config.yaml
hidden_act: "swiglu"
router_score: "softmax"
routed_scale: 6.29
lr_router: 0.000849
train_tokens: 277500000
max_steps: 4235
Below are experts of layer 9 (counted from 0) of a mixture-of-experts language model. Rows are named router (the router's row for the expert), gate (a neuron's input weights, with its number), up (a neuron's input weights, with its number), down (a neuron's output weights, with its number) and show model dimensions 0-63. Each number is 128 + 24 x the weight over its row's rms, rounded and kept within 0 to 255. Numbers have three digits each.
After each expert's rows: a language model's description of what the expert responds to. This comes from a sample of Wikipedia text that the model never trained on.

# expert 15
router:166113125110135108129137133112125125144101157134137084099106110145116133120126140141111129134165185088146114127107133105175103113072138126127149099149161113154146151091173117129146132141078176
gate0:106120075115130111157094154179118122170115141135099139149140119121155182143116151133092132119169092112111115117104094140122111136103118136138109102120138148136145144106163128149121094159151154
up0:081171102107176136142125174152102152152122115105099109150120093144121117145152153166089136131139109106118093141160131100141135164126115119102145129112177151125105142136134089084122144115136138
down0:088143095163083079096092158158135139116045136104133111151123151164090135153122128106079137123110160105140130147117122144106133126111104111080132111110113141120166093138112120130134122108159151
Description: Digits, year pieces (200, 201, 199), numerals before ordinal th, and number words like three, five, in dates, seasons and stats.

# expert 28
router:144079140101149148135118119099123154141105153084124152123104136088158136146112153099133142155114150117112124129111098110124140125082133133116145120153135112106146079115174165096116116126159114
gate0:079089103112110086151175140122156096125073132165127133127123116162172085141126086146097113155165091143121110137162131125156106141086158125136126117145156113106144150164129097126131168113113092
up0:127115099134136112138145139072128118137118150141091081131111102099133103148127093115110157163149163148132124132127106105167150136091161110124179128127128088129125152152117117120125160069105104
down0:105135163135135129132091138145128210158162107108124083134137114129138141129106114105147139119143116109140159152164135129139136077142145118110111155098137129136121138128092122133141103115148133
Description: Opening parentheses, birth years, "born", and native-script characters in Arabic, Persian, Hebrew or Chinese names at biography or place-article openings.

# expert 23
router:136141120106088127116120139137132108139152120128121134124088150142121140111144096122107133135123158144092131118123083141166114123132116150102118144108133098169118112160167104135186151113117137
gate0:109149138150152131087091106129156111139139162092159140128123142135102163120151174151168117123179121158159100103121121161178127105141109122122136140152091141139129168129109096176142087133163091
up0:114170099158126121138142126133109116138156126090117109110115099116090095121093155104105137111126091123150139134143137154072115113139116137118167111121124140135128095115121141096098113123166128
down0:113101123138122118128134115141120109129124112119140143123105157132094142108187131103114152149147106120153129113126156141158106091139124126094159121149106137133153149146127137133076093124169129
Description: Digits, units and symbols in coordinates, densities, molar masses and formulas, such as °, ′, km, ^{, sq ft, $.

# expert 22
router:137149136119154098100165119126115103125078116131133140153132135143122101146152141126112098103177106136112095109137134166109176131157155162147131196101106135159127153148131107083140142111103110
gate0:119073106117103121133153126094155091131114148095124191116098118129117152095128143112112148165150113124089118116148104152145112168172131128082204147124128104139108176078148097116126112162156080
up0:182197111144152145102140117139084139120121140108145097102159182137111126132129083138096133126118122114133186139134127115142120119108125178152074098115098173119128106161128126174167126094110146
down0:096122122152078154146133103075160097118137178148107149120135114115102112138108134141111112093120192141115108118120160115097147141125127122074134135142119121133126163118129161162125131123147108
Description: Commas and words in place names, especially US city–state pairs like Raleigh, NC, and University, County, New, Chicago.

# expert 21
router:135147146132125126146131124102151104108095140142136129120110185091178138121179130102122134106128173134156128147131135110121121143092151105117125147100106121097168092153120101152154107089123147
gate0:081096138068091175127137130156148142109153160154119123100163093117127140109112111134134122146173128121155094078117121168153156147085130121120161086137166097171102128090141141115147115126109106
up0:135124135101113133146115131134131085073117108142109168081136110111106112141131113134161159122123175121129114109128133096110127128123067125148131067080131079132145145145111131121140129112116130
down0:110111112209127140146151105143169097118164162099165131138123160132112095104150134106133106120079112109130171123097151147131117138107103103108166140149130150144072122131167176117113147156139112
Description: Function words in running prose: was, is, had, has, been, to, and, he, she, who, also, often right after a subject.

# expert 17
router:139100069151112243140211122045148120113112119151101138140145084137120166132106127165135144111118138140122139138121146135121148150130128115128167091099095084148149087127106142099098136134105128
gate0:148118143161074106100128092117141117059152088128107162118147126148076148095149081142116122136135129110091151120098151092169125125119129124116137111154136136136129162174122109144145132106113076
up0:127128160085173094135104162168085138188101113140147118120124143136183144144136136138136124101150142146174115162133130170105122122115123152128127162097119133078118095117133150103144076125126145
down0:127112136165105158131121107156162082088154120175139141174117109137059133101094109127114123118163113135110138120123152141115153155148159108162152115161121122124119186127137116137121154120097102
Description: Spaces, punctuation and name fragments in species info boxes, mainly the author and year after Authority, such as Ragonot, 1893 and R.M.

# expert 14
router:161128138124191116143099122196163153122138128161130116163177104119123104098134152110160123103098121144148118114136138149146138130105170129116106131126133117124079112124127139128115111125124141
gate0:158084133136076115167165111141134124126132155171123103126110118170138137071148211150162152154122149092150108121147117097133123162145155124109097130117127113098118097141132171131186174160157097
up0:152122115111101107167154116133132138152108130169159057127159094127104130121102114138124140140101141136124110156165115109130139126149124164101130123175108123110095101132090148148148153134072110
down0:135150124115150125157109151134111157136079140114101143113141111111110173204138048114110149179104100132135114133157120113157092143150086102141181086132095147172124118106124138147156114140143149
Description: Words inside titles of songs, albums, shows, games and company names, such as Love, Night, Records, Your.

# expert 30
router:143162088127126113161129099114146097079140133137136200121126127164095122131115141093180166081144114151130159125162136140105124112118130147101149132160144111135157093124110119138139099133097130
gate0:126111146097092143126119129140162143110138129160155137124111151120107124121133130103098128210103122089174139107122128128127148171132128130159147115114111132154114143087159089152146122110134076
up0:139136089122149144079147116178132121172074128163144132150090122129131096122163126121155106111124120120117141153150160089140131112120102088130165129059102138137191140172135078138131187167128154
down0:106134123145144128055149120075160093148139126162125148114090138120196094113134156114129110153116093158203138119092143134109131125133084118129113125159139126142122143123165142156132119105129125
Description: Prose words on society and politics, such as women, people, civil, Israel, Liberal, and quantifiers so and too before many or few.

# expert 4
router:116109086171126130137102128109085133144154109072114107132144105108101122129096090094140149141093122134157113135170100090107169128150122162147097119139109139120153110109125116143112162134130131
gate0:148092090115123108139124154096127155145128142119153109161147094074102133104124084089139144169167088128144144124151126094104157106103135112086108174124130161094109114119130093144151125204132152
up0:100179127136185106104109143124170113148120120110152112141168140089111132081141128105123116098079146175134141144135150159179165142132170132161111104162125132122106148103152146116125136143091154
down0:134138120106151094124167102104111105090097112148123149141138128126126114109118134128163129142165088164120128172137110120135139129102071099128081105156103117099114105171170097171129118132129112
Description: Occupation and role nouns after nationality adjectives in biography openings, such as politician, footballer, director, and sometimes judge or reporter.

# expert 8
router:104190113118127104149095148145121118169118163102136172150152146092161130119132159127142153140124074121165085132145183122130156151112112111190165133166124148158144138145160130109154110152123115
gate0:115152094132115146110144152147152109120142143157151110148164140162133164117148123136136103128102128123142116186081119114127096164074115133151140127114125122093155115117113101118116126068116124
up0:100085145118150125109101136122111166111128114130093108074127140129122110139164157125138130102160129132107145120156104106133095120147127110136108136113128117108142151166129132152132077105130093
down0:120124121124162117152124181123174141068159124144141125116125130102137183135131147147130127148118081152114095122170167140105126176130089137132133170115104148097178122135156120137144126113142131
Description: First names and word-piece fragments inside surnames, often foreign, in sports results and tables of people, such as Tom, Mc, opol, oj.

# expert 0
router:110134120061111118122144140132097104137097073160119100129126144125162141167114124147079126114136128174101124121102125144084113088137152138103107103155123171110161129107180160166160105181116143
gate0:117127140126150166182125095112157148124127132134121072159129113114141124125151123113138087137160180108142092083095107147157165130091139119135120148118126127099100118125116081111155104101094109
up0:138163098162110109097105154161121136101124127111171139163126138106145137062128182159149149132130132083126161137146156147131155157096119135132161145135156117163099106116134134151122138113162160
down0:135123088111096105115112146117151168139120069136120126134129073144119110147130098125134163135114124130102133151178115124141085087123112114111110114160083103093132132124115161088115163124129122
Description: Line breaks, list dashes, colons and field names in infobox-style lists, such as Location, Coordinates, Country, Occupation, Genus.

# expert 11
router:150144153115155151079098118123140117117126130113144133092121154123112169124128105163134105165131143116150156145089097184108114156129093151115135158112121117123096138126100110162111070116167144
gate0:110088143129156127139147122126117146145106133113122119102118145108124124114157149139150100170166150110143094144115107057107133119156150138074104167093128117135132153137142130155153107138132084
up0:079096084162112155122116146093123106130123122084119157108128099148135116164146120124136094147159144121127112085112101103152089135120122146137130128128137113144133169110115120149145133122125165
down0:133109149098116151166127164166093123121139133101141172114107107102134119109114149147152170127147125080139129109149119135119083122155102125130148150141186121119135144105098106146124116121134076
Description: Prepositions following a noun or verb in running prose, such as in, of, during, between, throughout.

# expert 24
router:110098149109172128136132105155126162113170124146099127155141095102189075139140158092133133076176103120124136104121116156137138082117144108131158121167146145124140154179148152121132094132121155
gate0:093086131137141112121119101175149154113093148138133151125131164165142140117135112133127086125138133113164115123120131121146106113098106138122137168116159137108125126110160084176137123153138143
up0:128115108115132166145165101158110147136144152126100130171124146131133121156123144132104129127148153132099090135090135128133161168136145155107153135149117083119125142151129132101145112108130124
down0:095066169081119162133136135102114156118127118128156063154121128121124131091152097131155130120145069105137103120122106127119112142082164151132122123135169138131129114113141138124157132092112149
Description: Word pieces within foreign or compound place names and place suffixes, such as -abad, -pur, -ville, -burg, River, Creek, Avenue.

# expert 3
router:065128151099110151139149142115146143110137088124124147130131149167114114126165084120113093084125138140113107110129185128105122122142103139140132110131131130127080103122110141134082099145126126
gate0:130117132102127171146100113116121098099147120132161101118103130168165146143093136104127125167145135125132105095129141150110131149097166157104138126088132131125142137143115109127132157102140156
up0:133076124135147150163132138158115140118119137137115090094105122158186109109112108093148122109133139138144140053111145144138090131116090130132098120135108149129131171150111094105108116093153125
down0:146137157119090132103138165126102137135135125143143151053089101128150178131132111107146132126110138127085109164115086102169149161139110182124137126105091168156113160147116147142094140130127160
Description: Closing pipes and line breaks ending table rows of numbers or names, plus separator rows and newlines after sentences, headings or citations.

# expert 10
router:129122138155100145177151126106117104098054099161105127126081089164090140137078136148181158120130113126138141154146204117091126114122094123094160136125150082107175153127117170112127109127121088
gate0:110151171148106108143103145200109128128116138126095132156163170158115131112151131132080105124174100101162114119098132120143099162125130134182108135152140096154114120113144137119136134100152138
up0:126139087112093152084083133159166130113134146154093169111093158130122136125145104105118100094138135130141106145102138144099121115134129149114140118154139125109136134160120141191088093130154161
down0:088137129112159126131118109156119156127120115121102111155096123204166128119156117130110134097131160141101167098135081097166090121130137132134111110113090112136204154136110139142140129141105118
Description: Digits and numbers inside table cells, such as league-table wins, durations and years, plus a few adverbs like due, free, far.

# expert 18
router:131107081151125098150140119114132095142092136089110158087130117107108132127146140127140138097105113116130174151131133120095096146130075134100169112156140103119171153152082155108111121116109134
gate0:104132131127119093077111141162092144111112117085094132102107171133108117145146148143125133148173141137142171123123144152135133134142110132100090149136107126156142131170123153140121123106135137
up0:095121047143135112164126108134151155126105085110115121136125154111114120152145146129142167151132159137116162099123149127088142163096157139127133079121123136098126143136131138090108080155136143
down0:120129136181130118135161104127087086165137113126143150116167105091101109129107123152160077157160085164127200120143152186152116162095145090128150082098138127092145134113109158091128127131115156
Description: Mid-sentence content words and their endings, such as cut, ran, spread, turned, fire, windows, bridge, often describing buildings, actions or battles.

# expert 25
router:117104153098146162165115135129146118126110154119129124105108144172098139113107125151138138116180142140127109142148114150126105141139115120096125134152088095153130144152102123120103104087128114
gate0:106154122081116174140140166137141117155166179137111119186111148159154141092111149128150112118128144078150110122139125154097136091167119124123117137155119102117092101085092119150159128111161081
up0:161084176142130112129103112154118122145080132178116094141140130110108177196092160120152137142095076146137106146157137152106141126136089088135147126172115102148169169121160100088093167137104117
down0:122137125213105139153143117115145095140121147145186098093128129107155110118103103151125103101150130100146128121157148183111098178138115108109114126155132150117105158139158140133113102110135131
Description: Past participles and verbs after was, is or be that take a following preposition, such as known as, used, located, referred to, plus clause commas.

# expert 31
router:147159164120071184104129128134184107120106146109096138151092128146147139119110131147116110141097151144159128134101143093138137131118162103169110129065135143117095135101121087090153141098148109
gate0:138166125111141127130126124133144117128125094146131115147139136108086162129106138114137071139125135129155116100080125133130209178132132147137129127135134139132126079167128132152206120163151140
up0:156121150132091104132128118101123163107117133150132121095126137126076105127131127131181140127129162115107155092128104132147155125151114140169112135128127133097101131120066159124171096143122117
down0:148102169113153156115171127156097141143103094087120127140145161140161176151121140129060128136114092130153129140150163123138173141145135146154089106150115111130153133142123097100114147111126129
Description: Sentence-ending periods, commas and clause connectives like that, which, when, where, However, plus the word that starts the next sentence.

# expert 26
router:126106151146107159110114122130119139154133141137153156132163076100115113098107119141140057141132170131107144170134156136137156151159128132155101109127080135157116157111108121139134080093135143
gate0:145118152125142145107125142160127094110131092106146144118106142164104144123131116127125112132117098087153121096138134136132101125104123108111155167172134120105119131157134160086066179166102149
up0:113125101126113144122144147099116135133131152132127095125107143133156170120128148156159138144129154120131114124103095108130143120118185097140146109127129093136154103104120095154151103120139148
down0:157143126150148155071131144172099127158109140130189088108163133151113138116143149159153186150136160144149106116150096154106142167118157094126114135130131104132120087110129154120136105143126163
Description: The space or sign placed just before a number in tables and prose counts, such as counted 1,149, UFC 37, −, £, (.

# expert 6
router:082147170114101148126113124126097148103146119086160132132115144123128146142138190148131147152142101089095148078157117140123136105177114137123114110123106125126154127087117112097131133135115169
gate0:162135113133156115152111129130152128170140127164126123126110122095119113119129131144093168149135123170151080134117129127110128122102146113145147106124137115134142148102112136128103152138140186
up0:121121151136123164110133133163138130105113094152158142137126156140075103148136103159108138116107139132116172125142132063122110111147096084097109164124149125131110090168102123151119105131131139
down0:116102132163133171123143103126116097155136130119148153120153116133136108142148150129105133121128234098084166104126146136112170138095140152126102110111122117123154157095145085134123154102112182
Description: Word pieces inside Latin species and family names in taxonomy lists (-idae, -us, Genus, Phylum), plus common first names like John, Robert.

# expert 1
router:148161107143104155093097121131109136095164126148136086117118112123138155143138112122175163161124141123151152113131097125127149139102135083097104116099088139138092146125101151143115128129166132
gate0:114154175144131144145093151089102148120122133135143110124096127147147129175108162101136066134120130144140168130117155163150123085168117131099109142119108128151119085113132109133101061146130124
up0:147100084122118140129161112131142111124151093166104165134136114148134161094114092148120125125145138123134089117107151143103132176085151103159108107125112149126125158125133128092139167152109122
down0:131110113131140104122087122168158101118131150098129123131116109115159167104107115108156135107102102071118120104121160141157147170159168115143128173137115152103134149101112115167114136119113144
Description: Common nouns and noun endings after articles or possessives, especially abstract or domain nouns such as water, development, discrimination, organization.